Weights of a small mixture-of-experts language model, trained from scratch on English Wikipedia.
Experts: 12 experts in each of 12 layers, 96 ReGLU neurons an expert, 1 pick a token, a sigmoid router, a shared expert of 192 neurons.
Training: a variant of Muon for the experts, 326M tokens, 4969 steps.
Below are experts of layer 3 (counted from 0) of a mixture-of-experts language model. Rows are named router (the router's row for the expert), down (a neuron's output weights, with its number) and show model dimensions 0-191. Each number is 128 + 24 x the weight over its row's rms, rounded and kept within 0 to 255.
After each expert's rows: "comes before" lists some tokens at least twice as common just after its tokens as in all text. This comes from a sample of Wikipedia text that the model never trained on. Tokens count by the router's weight.

# expert 11
router [151 192  96 113 127  98 137 123 115  79  99 123 110 136 175 124 125 118 144 127 158 143 163 131 122 134 151 149 149 139 160 141 107 142 109 137 116 143  78 103 126 125 143 118 110 131 117  98 138 158 126  95 103 140 133 173 110 151 116 125 150 123  96 108 115 151  90 117 144 133 113 153 155 169 136  99 135 127 131 170 153 150 112  90 124 163 151 100 115 115 148 118 130 138  84 103 137 114 122 134 126 164 144 111 192 153 142 112 117 143 137  98 160 108 159 128 131 130 120 106 102 127 105 113 139 150  57 139 100 128 148 190 146  66 157 119  97  53  92 143 152 106 152 144 133 118 107 124 103 135 159 123 115 100  98 156  80 141 118 123 154 159  99 111 144 124  83 141 109 129 141 131 112 126 153 163 142 112 128 122 102 114 149  94 102 143 104 130 101 137 117 100]
down0 [ 87 115 118 146 136 115 156 147 127 130 113 100 141 162 158 116 108 127  85 138  96  98 103  79 116 124 143 153 125 142 128 155 148 121 144 117 109 134 100 152 114 111 153 108 126 143 146 123 107  85 140 111 145 146  95 120 158 152 169 112 162 119 102 120 137 150 144 144 114 122 100 163 126  85  89 114 129 123  97 139 107 114 154 146 178 106 148 135 117 142 130 129 128  92 127  83 163 161 134 109 132  95 113 106 122 143 121  96 152  85 120 102  98 162 144 148 132 117 156 105 161 107  53 121 114 146 113 140 104 110 153 108 187 105 122 177 136 128 117 118 161 136 128 150 162 168 100 131 132 120 142 153 107 134 110  82 124  70 116 144 153 144  75 115 170 139 134 175 120 110 152  78 130 122 163 177 130  72 129 127 132 136 108 144 121 110 123 145 110 119 131 117]
down1 [120 137 138 119 135  98  96 124 137 122 134 138 183 124 138  96 148 120 177  98 157 157 154 149 148 150 131 169 140 167 118 162 153 103 106 134  86 125  63 142 116 147 160 154 157 175 141 127 136 146 101 107  82 130 111 114 161 111 147 104 158 100 139 106 133 118 131  82 154 143 120 138 124 117 122  68 144 117 123 152 146 156 161 150 116 100  97 136 131 123 144  98  94 138  83 157 164 140 113  99 122 111 150 136 144 137  94 121 130 108 150 103 115 103  99 154  95 134 107 103 160 143 134 167  94 134 137 149 141 102 122 124 156 102 174 135 112  98 111 133 134 102 110 113 130 118 140 132 150 152 127 120 128 115 123 110  79  95 132 152 115  99  96  90  90 162 132  94  92 169 134 125 159 111 162 124 171 133 140 122 154 166 155 155 155  90 156 146 146 154 112 134]
down2 [144  91 122 159 126 132 106 121 150 136 128 170 150 174  92 132 137 143 118 160 116 106 143 103 164 159 140 152 126 126 129 149 109  87 150 162 143 107 140 104 115 116 124 121 103  90 132  94 118  97 153 121 171 122 145 115 151 124  85 129 134 125  91 150 118 101  92 114 146 155 117 141 122 135 174 122 165  89 115 154 119 139 150 130 157 113 140 127 162  97 174 157 163 164 148 146 159 119 101 144 116 146 148 177 159 133 104 159 154 139 113 129 163 107 117 156  97  68  96 126 123 109 173 138 132  95 133  99 158  91  97 119 136 145 132  97 153 165 133 120 143 164 137 130 110 110 141 149 120 114 131 120 109 118 181 128 120 131 144 160 128 152 154 102 101 101 134 156 120 163  48 136 144  72 120 112 126 122 130 129 160 132 144 177 131 135 156 150 150 128 135 153]
down3 [129 146 102 105 117 154 150 147 116 121 153 172 128 145 109 147 111 137 120 131 125 161 120  90 124 159 118 164 102 159 145 132  97 100 123 132 113 100 150 153 144 170  94 192 148 165 167 112 118 130 150 103 137 133 157 145 101 102 129 155  98 106 117 158 139 145 131  88 115 107  81 138 126  91 167 126 113 100 159 137 156 122 132  99 152 139  82 148 142 122  85 125 101 162 128 167 104  82 149  87 129 125 130 157  84 118 151 109 168 160 124 131 133  70 123 113 118 112 126 125 118  94 150 149 142 144 133 125 134 135 145 110 146 157  98 121  82 131 135 159 132 143 130 137 131 159  98 118 155 108 152 116 122 181 114 165 119 100 144 136 128 148 122 125 138 143 134  74 138 121  90 141 167  76 106  83 161 104 106 113 141 142 134 167  95 136 159 134 106  93 144 110]
down4 [156 125 129 161 145 132 124 156 180 145 121 110 133  91  58 129 109 110  97 109 140 143 136 119 177  98  91 136 107 152 117 159 116 132 113 104  97 105 139 163 117 140 143 105 159 116 173 141 135 150 121  95 138  89 109 148 115 131 119 175 112 123 127  84 139  89 115 114  86 112 122 126 137 138 146  85 150 152 136  93 160 139 120 135 108 130 113 101  97 146 111 159 131 152 128 103 177 133 133 136 106 128  97  97 113  80 119 129 183 120  97 134 150 147 119 100  99 130 108 135 126 174 115 106 159 167 168 134 101 121 190 122 149 113 114 147 164 136 113 177  88 154 130 124 155 117  84 142  84 121 116 133 164  87 118  97 120 157 139 126 146 149 149 127 106 121 131 101 153  85 137 151 127 119 120  83 129 135 130 153 106 147 158 140 133 141 152 128 127 168 137 143]
down5 [128 140 106 150 157  98 107 107 110 101 157 141 118 118 136 123 106 134 107 136 115 115 141 137 172  96 171 159 156 114 117 144 155 120 143 183  82 130 134  99 154 113 133 172 127  86 142 115 104 156 121 139 152 120  93 120 106 145 136 119 144 151 161 174 101 106 103 122 104 101 119 140 147 131 132  91 154 107 121 119 123  83 147 189 101 106  95 106 151 129  87 135  86 121 139 136 123 128 131 136  96 124 148 162 118 106 121 133 142 110  88 163 131  84 117 156 101 118 126 123 116  93 118 131 163 124 162 121 129 103 160 152  97 132 121 141 126 114 147 114 126  98 119  96 104 144  95 124 146 141 141 121 138 146 176 103 126 141 137 120 134 132 152 103 125 111 102 103 201  92  95 184 168 118  66 116 110  88 140 151 153  88 112 132  83 136 108 156 109 126 158 145]
comes before: "1", "2", "0", "3", "4", "6"

# expert 9
router [117 140  99 113 112 131 159 143 183 124 138 134  88 128 132 115 163 131 151  78 126 150 124  90 104 191 113 123 129 132 152 154 104 113 110 157 129 142 136 106  99  95 141 123 132 130 147 122 112 121 112 106 103 133 110 127  59 131 127 121 138 119  94 152 121 154  99 108 141 144 132 124 109 160 129 160 124 128 116 171 150 161 172 128 127 119 117 115  92 103 175 121 132 148 123 108 141 130 135 137 143 160 126 115 174 157 101  87 136 131 170 153 120 138 110 131 100 107 167 116 129 124 129 149 119  85 107 111 141  74 112  99 167 120 144 102  97  86  75 119 133  93 115 121 126 103 142  98 121  82 127  94 143 100 128 136 176  92 109 144 146 125 142 126 116 133 109 118 124 138 104 142 116 137 120  85 101 117 118 163  83 119 185 177 144 135 136 196 146  93 127 118]
down0 [112 117 115 124 138 139 132 150 110  84 156 150 146 129 127 174 177 109 153 115 131 126 103 135 175 139 152 127 109 113 110 106 151 146 157 126 105 118 122  99 124 138 113 107 133 115  91  77 152 155 103 141 117 145 114 113 104 160 104 156 117 124 153 133  78 148  92 135 151 116 141  81 104 159 167 128  95 134 111 118 110 101 115 108 134 154 159 102 136 158 155 145 119 138  77 153 133 163 131 181 176 135 132 149 119 117 153 143 140 136 103 139 120 136 136  97 158 114 150 154 152 131 121 118 143 174 151 133  95 131 137 119 154 221 105  97 108 165 150 108 126 132 113 122 133 182  95 140 125 102 153 108 137 105  96 123 136 142 185 131 142 160  89 118 120 107 148 147 123 145 139 120 128 124  96 112 127 174 123 154 105 130 143 173 132 152 135 148  83 124 172 125]
down1 [104 166 153 126 200 170 171 122  86  84 144 141 150 149 153 104 127 171 143  89 164 169 120 129 104 128 132  90 146 132 162 161 156 115 112 127 132  59 131 103 140 157  98  86  84 132  94 143 112 151  98  70 122 102 128 129 146  93  96 178  64 169 132 140 128 173 119 135 119  75 120 131 124 126 176 140 140 128 119 133 141  85 113 139 129 115  99 123 110 100 136 127 132 102 158 124 124 142 105 150 181 147 118 143 120 134 126 159 154 103 135 162 162 127 150 129 132 128 145 134 152 129 115 115 135 113 104 111 186 149 151 114 123 132 132 154 161 138 118 138 111 138 124 124 124 159  92 138 107 110 114 125 172 162 124 153 143 131 128 123 154 130 133 122 102 124 132  99 121 126 143 146 135 146 108 121 120 133 134 166 152 177 101 152 138 128 149 142 139 126 123 120]
down2 [124 130 104  93 111 135 125 113 133 107 147 147 137 131 152 159 146  97 146 134 127 107 124 154 156 139 106 142 130 129  94 131 110 143 180 148 104  98 126 124 131 152 151 150 100 173 115 123  95 128 108 130 141 147  98 168 154 112 144 168 131  82 112 157 131  95 126 156 105 173 171 142  95 137 116 126  95 142 108 177 157 108 142  95  92 124 102  97 160 137  83 128  91 147 103 124 152 103 110 134 157 144 150  76 164 113 132 140 135 134 159 107 123 138  94 139 122 138 114 127  95  82  71  99  94 110 141 142 111 138 124  94 129 116 159  79 112 153 108 127 136 125 129 134 136 139 141 100 149 135 161 147 123 137 136 116 131 130 106 124  80 135 122 135 101 157  71 132  86 103 132 115  99 133 178  87 149 169 140 149 163 141  97 167 159 119 147  94 125 112 164 157]
down3 [ 77 108 119  90 152 129 122 141 133 115  93 171 110 140 109 155 118 125  92 135 134 130 133 150 163  66 125  82 128 115 117 169  86  82 134 100 130 111 122 124 169 134 126  53 133  88 127  87 115 148 156 125  98 126 126 103 126 102 121 135 175 135 107  98 106 139 102 152 122  98 109 148 106 110 144 145 107 137 148 100 122 147 179  83 126 148 101 115 140 122 147 156 123 127 131 123 158 140 133 108 123 131 115 105 121 119 115  87  95  92 149 108 172 145 148 147 144 119 139 107 141 148 137 146 124 169 117 139 110 150 121 161  95 139 121 127 140 123 158 128  96 131 133 128 184 112 117 130 154 129 131 100 154 135 113 104 123 101 129  94 125 107 121 115 129 182 118 152  65 124 115 158 120 114 101 131 143 147 170 145 143 136 133 163  91 164  97  95  63 136 105 125]
down4 [144 134 140 140 153 133 113  98 126 146 152 113 135 120 128 126  94 122  88 100 133 165 125 101 156 108 142 114 144 135 119 168 153 115 138 125 110 140 143 130 170 157  55 124 155 110 138 122 133 159 112 113 132 144 116 147 166 134 146 112 137 138 166 137 146 150 123 123 104 105 129 141 120 122 154 114 158 124 135 116 170 147 157 158 139 142 189 181 137 108 112 123 125 142 155 135 109 135 117 125 191 126 160  99 175 125 113 159 128 150  95  85 106 126 119 112 149 155 135  49 110 136  91 138 102 133 114 152  88 138 140 147 144 149 108  94  90 115 148 165 133 145  86 103  99 114 181 103  91 109 148 129 127  95 152 174 104 103  88  86 128 143 130 124 126 133 161 136 126 160 136  99 110 172  84 102 109 162 140 152 125 120 120  98 117 121 157 112 130 122 142 155]
down5 [140  96 125 128 110 168 123 103 141 137 110 126 120 136 128 122 144 136 149  89 109  82 100 111  95 142 130 101  85 100 113 159 133 142  88 111 148 120 154 117 136 157 116  56 131 110  76 128 101 177 137  98 116 122 149 137 133 126 159 140 165 126 124 104 166 152  93 121 158 144 153 182 147 111 133 127 118 148 108  92 106 116  85 118 101 125 145 137 138 158 136 156 152  85 128 168 130 140 116 103 141 108 108 137  68 142 151 107 134 181 111 143 122 157 150 150  91 107 129 139 108 144 141  95 151  75 139 105 123 160 128 129 104  85 136 139 150  99 125 120 105 103  68  98 131 120 131 115  98 117 111 114  86 138 108 107 153 132  95 162 104 104 128 160 157 126 123 141 160 140  82 118 182 135 101 100 151 128 133 119 100 151 153 127 149 109 144 131 101 130 126 137]
comes before: " | ", ".", "–", ", ", " |", "; "

# expert 2
router [121 144 137 102 165 132 140 101 177 111  98 133  94 116 118 138 111 126  94 141 187 162 109 132  69 124 131 157 180 119 147 129 142 124 128 118 148 137 142 131 117 154 122 155 123 127 139 128 111 118 185 112 143 121 130 106 145 143  79 101 139 118 154 141 153  95 119 110 159 169 106 155 124 122 113 107 141 151 132 117 142 111 132 113 135 114 109 125  99 164 122 196 117  88 124 124 101  95 107  75 113 128  93 115  99 150  93 159 140 111 131 106  97 155 143 117  98 160 137  93 111  77  99 112 146  90 161 133 130 110 152  74 161  95 101 161 107 120 119 122 107 136 118 136 105 115 162 104 159 165 128 111 123 117 127 104 112 152 146 141 148 126 127 139 134 124 169 129 145 140  95 115 178 143 123 131 163 113 129 126 138 161 110 100  75 130 142 190 162 105 130 129]
down0 [119 114 114 122 174 123 186 129 131  67 134 160 136 110 113 113  96 128 122 150  99 153  92 133 133 100 139 135 142 135  63 153 139 115 104 132 131 142 150  96 118  77 125 102 126 146 127 148 104  76 113 157 146 125 140 137  85 128 138 148 130 126 119 108 119 135 131 118  87 145 101 131 134 128 133  75 127 151 122 108 112 107 142 130 124  99 125 124 133 147 124 135 150 108 170 127 138 128 135 154  96 140 159 122 151 103 133 128 138 159 106 151 173 137 137 150 125 133 165 165 180 189 108 145 180  74 146 109 154 118 117 165 120 124 117 186  81 127 153 103 126 130 112 134 168 126 104  98 138 102 123 124  97 152 131 118 126 127 130 102 129 113 127 102  93 120 211 119  97 138  84 104  73 125 127 141 147 142 114 118 147 111 130 149 122 143 160 148 148 157 134 101]
down1 [124 163 138 113 137 106 162 154 154 140 132 128  88 111 151 169 128 138 114 160 100 113 143 147 122 147 143  89 134 136 115  80 113 153 167 122  86 130 122 143 114 124 158  98 100 109 153 140 142 122 129 122 137 148 140 174 131 157 164 123 116 119 121 185 101 108 115 128 116 128 117 105 114 179 154 165 104 151 147 108 150 184  96 155 155  90  96  97 110 134 154  96 163 159 154 122  90 169  89 155 141  93  95 102 140 108 127 136 122 167 130 128 123 165 146 124 137 153 151 117 148 159 129 106 161 161 126  93 117 164  98 163 110 143 118 119 136 127 106 141 105 129 154 117 100 137 170 131  88 119 125 148 146 118 125 147 179 122 140  77 103 193 118 138 106 110 157 127 130 136  99 129 155 147 128 141 116 139 102 169  97 121  89 110  83 116 152 141 119 124 121 122]
down2 [137 106 149 127  87 174 104 151 104 108  94 114 124 105 133 124 129 108 129 144 124  79 125 127 138 130 149 147  77 132  92 126 126 128 133 133 108 120 113 144 137 146 146 128 167 113 134 111 170 142 134 160 164 127 121 116 146 147  79 125 164 165 101 121 105 110 137 126 142 135 117 112  83 132  73 119 179 114 118 146  75 120 148 134 123 117 138 108 106 133 161 130  77 177 101 126 106 128 154 106 122 138 147 148 133 159 124 126 120 137 160 147 159 122 190 123  91 110 103 147  80 131 122 127  84 104 141 136 146 141  99  80 123 160 115 113 123 134 157 125 186 153 148 136 112 116 150 111 126 161  92 112 135 144 166 123 153 146 148 148 102 160 187 150  78 139 130 127 115  83 134 133 138 130 141 141 125 136 139 154 144  68 111 155 109 137 132 154 140  81 173 111]
down3 [113 146 141 138 110  91 107 181 142 136 111 120 164 124 150 139  98 118 110 121 117 120 138 100 115 116 153 121 189  90 121 108 117 136 137  97 138 174 156 130 107 133 139 154 108 104 117  99 125 115 114 110 183 132 124 150 107 144 142 154 128  99 137  94 123 102 122 106 144 164  94  76 112 104 104 101 152 110 122 161 116 152 151 113 147 132 112  72 127 163 114 165 132 149 138 126 130 117 110 107 108 136 116 107 133 144 114 128 136 164 155 152  92 129 157 141 142 146 117 133 122  74 122 177 150 133 138 135 120 137 137 146 110 117 142 115  95 111 130 128 115 137  98 162 161 165 105 124 136 111 149  91 161  93 101  77 129 137 133 188 126 100 126 164 144 129 134 171 164 111  99 156 109 111 133 119 148  71 109 136 147 206 104 136 135 115 137 167 138  77 118 104]
down4 [130 116 148 152 129 184 117 155  90 142 150 154 139  84 112 161 117 135 136 149 126 132 153 146 106 151 145 166 125 120 138 102 172 144 137 103 127 110 132 148 143 154 133 163 120 128 141 151 118 162 152 111 128 163 119 144 145 153  70 114 149  96 140 135 137 162 112 168 123 171 114 163  87 177 147 122 100 133 106 111 143 127 165 108 149 170  94 116 147 120 106 118 134 147 103 116 167 108 114 149  94 109 125 138 124  93 152 159 113 119 140 139 138 119 164 131 125 136 141  79 179 119 158 151 123 166 140  62 135 109 127 124 126 140 113 159 104 115 129 146 106  94 120 110 135 118  98 111 136 137 123 127 122 125 123 126 174 153 164 149 188 132 146 142 139 103 100  96 143 164 110 155 170 160  82 135 105 124  74  91 112 152 115 167 131  99 116 145 143 159 105 128]
down5 [132 167 146 104 101 154  71 122 115 155 157 171 118 117  76 127 120 156 138 148 111 141 129 131 111  98 213 125 129 141 174 138 107 156 120 128 157 117 146 105 177 138 120  80 145 177 103 142 132 109 114 108 150 160 123  92  99 116 112 123 143 121 169 125 132 152 120 126 130 152 117 131 137 118 115 164 125 113 127 130  77 119 139 121 113 178 144 145 175 154 139 164  92 147 143  94 135 136 109 115  94 204 182 161 129 126 122 115 122 134 187 152 121 129 120 148 146 143 131 123 117 141 166 132 148 128 167 132 143 145 134 120 124 137 122 133 123 139 148 143 128 106 138 121 133 141 138  87 175 132 128 136 129 109  98 152 112 112 114  93 108 148 147  80  90 109 127 128 142 160 110 150  94 115 120 127  90 106 157  90 125 134  98 163 145 115 109 134 135 131  80 135]
comes before: " | ", " |", ".", ")", "–", ","

# expert 0
router [136 129  92 155  95 142 125 138 170 114 138 124 118 129 124 168 108  97  89 121 130 104 151 115 138 117 170 118 116 138 111 126 149 134 112 177 130 133 174 155 108  95 112 145 139 114  93 122 146  80 184 141 120 130 148 125 119 156 174 150 129 137 140 122 125 102 131 129  85 108 151  94 129 160 131 128  94 174 147 158 205 110 133 164 134 166 124 107 144 138 141 113 152 125 162  97 118 138 122 101  88 131 122 102 127 147 150 123 112  85 178 143 115 106 145 149 108  99 139  74 172 108  94 125 124 141 114 136  88 156 114 111 116 134  68 139 131 143 140 109 136 111 102 106 114 128 146 130 112 106 110 134 120 129 143  95 168 173 122 122 106 146 116 155 116 174 113 134 102 119 164 161  88 132 135 117 168 121 161 166 110 155 155 120 101 131 112 145 150 122  90 153]
down0 [131 124 132 156 167 157 147 124 102 111  97 152 107 123 118 138  92 137 147  77 100 125 113 173 155 109 155 133 163 142 199 102 150  74 120 170 119 134 110 110 136 142 155 119 120 164  76 128 133 145 136 150 147 104 150 101 103 119 135 120 102 123 107 136 137 132 153 137 142 124 150 141 156 128 155 109 132 100 142 119 128 122 100 151 177 102 147 163 158 124 151 158 153 122 175 144 167 180 134 114 137 174 160  85 138 122 140 115 149 161 163 129 146  99 145 150 141 143  97  68 132 150 114 168 148 108 130 141 129 129 143 151  86 115 129 100  94 108 129 130 147 142 168  87 114 171 135  94 108 103 108 136 152 116 122 134 160 139 151 121 151 110 110 108  78 125 114 151 128  88 117 136 161 136 123  89 124 121 112 114 128 128  98 120  70 129 159 130 125 123 138 157]
down1 [110  86 147 127 152 111 107  98 146 163 113 188 110  94  93 103 103 127 143 138 133 128 196 191 116 116 152 119 141 135 131 136  96 120 132 100 128 145 119  48 160 147 147 127 118 130  77 118 130 138 132 141 126 123 113 103 136 104  82  70 130 137 153 124  96  93 128 141 123 135 132  88 135 135 153  73 141  66  98  64 139 128 131  81 117 110 143 128 126 153 147 101 140 134 121 149 178 124 124 160 122 133 152 153 157 131 136 143 125 148 125 113 169 146 124 186 120  89 105 127 109 144 125 118 133  87 127 103  76 133 130 126 147 128 158 121 123 109  90 147 148 139 144  98 122 157 167 115 135 158 132 118 121  92 132 147 165 157 124 110 124 122  96 135 146 115 155 136 149 132 114 127 153 122  95 132 151 143 111 102 138 122 110 149 141 148 116 138 169 117 136 114]
down2 [153 128 134 126 121 165 158 150 111 165 150 134 143 147 162 149 153 132 150 165 139 146 140 109 148 123 106 124  91 163 106 129 117 116 137 120 156  88 141 147 147 111 119 137 115 158 159  98 110  97 130 113 108 113 128 125 152  91 104 147 124 112 123 123 203 150 152 151  95  75 147 121  94  93 160 151 125 168 142 154  89 114 166 117 108 164 165 170 156  97 145 113 146 121 146 130 170 126 118 151 127 113 153  85 115 152 158 129 156 107 109 180 149  86 140 127 113 121 132 112 154 126 185 121 153 138 162 139 128  98 142 148 147 113 110 141  70 145 117 117 143 139 126  99  88 123 109 119 127 104  95 103 144 116 124  94 117 133 115 115  85 141 116 117 151 130 145 145 145 146 170 147 130 119 151 113 152 142 106 137 105 104 109 120  59 116 169 134 151 119 136  74]
down3 [167 121 144 129 143 101 130 106 146 104 124 165 143 118 129 155 141 151 164  99 155 146 147 142 119 179 132 104 169 136 108 126 117 144 153 116 115 109 100 161 115  98 161 130 122  98  89 134  95 110 128 113 135 138 153 103 118 114  94 123 104 161 123 167 129 129 151 150 155 141 143 158 176 154 156 147 122 119 155 141 124 120 127 127 112 112 153 116 133 146 118 135 143 125 121 133  96 167  96 109 146 157 165 114 125 147 112 126 102 147  79 135 128 122 133 102 122 125 166  97 135 137 142 112 115 153 106 103 102 145 141 116 119 124  81 128  75 134 145 118 105 110 129 121 140 121 156 140 150 149  99 138 103 114 142  83 102 167 174 136 142  61 162 128 147 120 127 193 121 100 113 105 167 131  79  85 116 208 157 134  77 161 115 134 143 132 130 141 135 172 123  88]
down4 [118 118 140 149 101 119  88 152 139 169 125  91 136 159  99 108 138 134 141 121 172 129 117 128 107 113 134  72 133  96  95 142 111 148 147 117  85 165 103 164 169 142 100 115 133 151 102 114 116  84  57 143 113 162 139  88 121 140 118 143 152 146 136 144  98  99 148  88 163 127 168 136 136  98 124 102 150 154 158  79  90 129 145 124 115  98 110 118 118 111 139 119 107 166 103 103 137 108 128  85 127 158 143 156 140  97 128 141 107 127 133 113 109 115 132 136 162 154 142 137 138 117 131 154 157 105 115 162 179 107 149 107 150 146 151 116 120 114 100 113 121 128  98 120 118  94 128  95  94 151 112 121 156 124 170 132 118 123 150 164 155 109  94 171 110 162 126 130 160 134 106 105 137 106 131 152 107 119 118 101 146 116 139 142 163 149 135 150 190 153 185 144]
down5 [ 99 131 130  85 129 157 107 161 101 146 119  90 120 117  96 118  93 160 117 161 120 131 160  89 115 104 132 103 101 125 170 104 168 138 123 139  77 137 129 149 106 178 144 146 109 119 148 113 123 138 142 111 106  83 141 144 100 123 150 158 154 118 128 105 133 179 139 132 141 125 146 131 122 144 162 127 136 143 137 124 124 154 129 144 127 147  79  85 171 126 133 135 146 158 145 122 128 124  90 125 118 139 165 170 135 147 168 124 138 138 140 133 109 156 137 145  81  68 178  66 176 165 102 169 133 101 119 141 125 117 117 108 125 152 153 168 133 138 126 127 101 138 126 108  95 132 111 149  88 137 113  87 163 135 149  98 144 132  94 135  95 154 158 104  91 138 119  84 125 137 158 107 141 107 160 122 148 148 122  87 128 159 145 106 116  90 124 145 151 151 112 154]
comes before: "\n\n", " The", "\n", " He", " In ", " In"

# expert 1
router [104 161 114 135 120  94 135 138 171 107 134 115 137 181 119 138 111 148 125 137 117 148 117 148 125 157 120 122 150 135 144 130 114 150 112 150 170 133 119  90 144 169 117 101 162 160 106 155 114 143 136 152 137 133  97  73 143 162 119 120 140 109 122 126 127 102  94 128 119 137 160 105 128 149 136 123 137 131 130 124 185 130 150 112 141  95 153 115  84 144 143 126  91 121 151 101 151 113  93 137 126 164 163  70 133 126 154 107 145 111 167 153 147 100 132 118  97 171 118  75 114 116 126 110 155 187 114 164 177 107 139 126 170 136 101 123 143 126 111 141 141  70 135 109  96  85 130 137 160  81 130 149  85 148  98 160 150 141 128 141 108 170 151 115 123 177 139 148  58 108 108 130 122 101 139 101 157 119 121 142  90 123 133 146 115 105 111 123 124 113 105 133]
down0 [111 124  92 128 138 134  91 150 150 123 131 148 126  92 151  91 144 110 115 117 142 111 145 137 179 101 144  59 118 123 132 130  84 144 105 123 130 131  94 174 114 133 108 118 117 107 119 102 132 129 129 151 139 133  97 135  97 119  84 110 168 121 138 106 146 125 137 135 105 122 126 144 120  85 111 143 102 128  88 143 129 134 159 134 122 115 144 160 110 128 115 125 109 162 154 167 158 165 133  98 154 129 118 142 192 107  75 126 114  93 156  80 123 144  82  84 109 124 128 147 142 144 120 118 149 167 165 130 147 140 127 141  66 123 126 134 136 150 129 161  81 137 138  63 118 114 140 119 127 107 111 113 181 105 119 149 136  99 158 116 132  85 150 151 118 166 142 118 136 159 107 108 151 122 128 122 150 109 131 108 130 175 141 154 145 118 128 131 116  57 173 128]
down1 [117 121 104 177 136 128  85 119 120 185 114 151 147 155 144 134 116 138  94 122 104 142 123 156  84 134 145 138 126 132 188 139  85 119 127 134 146 145 123 164 118 144  92 163 107 169  72 133 138 133 128 106 143 102  94 107 135  93 147 113  96 144 132  76 109 124 134 118 100 175 110 144 104 107 141 106 135 118 111 127 128 109 131 128 168  91 134 116  77 101 120 114 112  99 124 129 189 106  71 136 100 132 143 131 136 130 122 115 132 122 131 154 139 122 149 118 146 135 121  98  99 132 111 116 175  75 131 114 160 125 173 121  88 130 149 153 113 155 155 192 145 123 124 105  94 144  97 147 127 105 158  92 135 150 120 140 161 145 126 100 136 152 139  86  98 187 107 131 124 112 143 106 148 109 101 118 141 140  88 101 136  99 116 102 129  97 128 117 151 105 142 141]
down2 [159 113 128 125 135 147 114 143 134 102 121 139 129 130 112 110 212 100 109 141  94 107 178 113 144 140 147 126 135 142 125 132 148 164 134 132 125 134 136 141 116 149 115 106 102  97 127 152 130 122 116 108 104  87 120 123 160 120  96 108  81  95  98 129 113 117 154 116 132 129 142 146 149 160 116 121 102  98 169 101 110 167 113 139 111 165 117 113 129 142 152 162 111 130 159 122 119 152 107 172 174 106 134 117 148  80 149 132 105 170 115 137 139 117 110  99 144 111 104 100 122 132 114  95 116 103 110 110 112 119 106 145 109 127 101 138 100 146 159 126 128  92  95 174 135 114 151 112 150  83 169 120  96 148 148 144 143 126 110 119 153 140  54  68 145 133 152 108 158 115 132  97 137 158 162 106 149  84  93 152 133 126  89  99  87 129 105 161 176 133 111 155]
down3 [114 123 152 136 191 110 131  99 110 119  87 119 175 120 155 111 106 139 149 187 129 114 137 118 129 150 124 160 119 139  94 136 102 152 108 109  76 142  80 138 114 124 154 141 171 110 100 155 101 118 123 150 109 135 146 130 107 168 143 117 120 124  98  51 163 130 150  96  83 121 129 146 138 100  95 127  96 151 117 143 146  80 119 125 140 138 101 133 126 157 115 134 144 118 129 114 134 135 120  86 114 168 137 148 123 127 145 112 151 160 157  71 144 117 176 167  99 157 105 142 151  96 142 137 143 124 119 126 101  89 114 132 131 120 158 159 186 115 147 134 146 105 147  80 101 138 131 142 168 155 125  86 167 143 128 134 128 118  99 131 128 152 155 148  99  93 106 107 127 147 175 139 126  93 131 140 107 138 113 149 168 142 121 114 130 129 164 121 110 129 114  98]
down4 [ 98 141  62 111 137 146 120 133 118 105 102  91  97 102  67  84 116 133 121 140 121 114  95 126 139 115 107 127 115 147 164 120  93 136 154 133 131 110 162 107 106 119 140 129 101 121 105 138 124 142 159 132 115 174 136 130 144 133 120 137 125 147 136 145 128 109 117 161 144 122 155 107 108  95 129 155 156 140 181 130 146 142 110 173 183 132 151 131 125 108 149 114 132 121 137 122 150 145 100 140 165 125 158 100  78 128 182 103 169 152 104 170 176 172 120 155 127 104 109 126 125 144 145 141 126  92 163 142 117 141 145 122 138 174 140 146 144 133 184 132 128 153 121 113 124 105 141 119 112 106 117  92 150 206 104 147 145 106 137 153 131 128 108 188 148 109 116 108 127 135 125 157  92 118 134 179 138 106 133 171 164 104 165 150 140 120 129 114 136 113 161 137]
down5 [176 127 125 135 118 114 124 115 133 106 130 116 135 140  82  91  72 136 121  87 137 105 139  97 118 136  92 141 121 100 167 109 163  98 101 119 163 124 125 103 164 116 130 111 149 147 127 139 114 132  87 127 117 136 130 114 132 112  97 160 163 127 124  87 156 123  89 137 125 118 131 137 135 112  93 142 129 111 170  70 142 109 121  92 126 144 174 126  72 140  99 161  93 115 152 111  87 119 143 121 105 117 150 104 148 139 126 136 155 125 151 119 149 151 110 124 116 135 123 131 162 124 138 136 123  93 112 131 114 174 148 118 146  89  85 136 162 112 128 141 120 124 185 112 166  83 142  96 180  86 108 170 115 133 118 151 139 108 113 120 150 120 120 150 153  76 142 145 108 108 152 110 137 146 111 131 140  95 136 156 165  87  75 125 126 166  97 143  85 105  99 135]
comes before: "| ", "|", "-", "The", "- ", "==="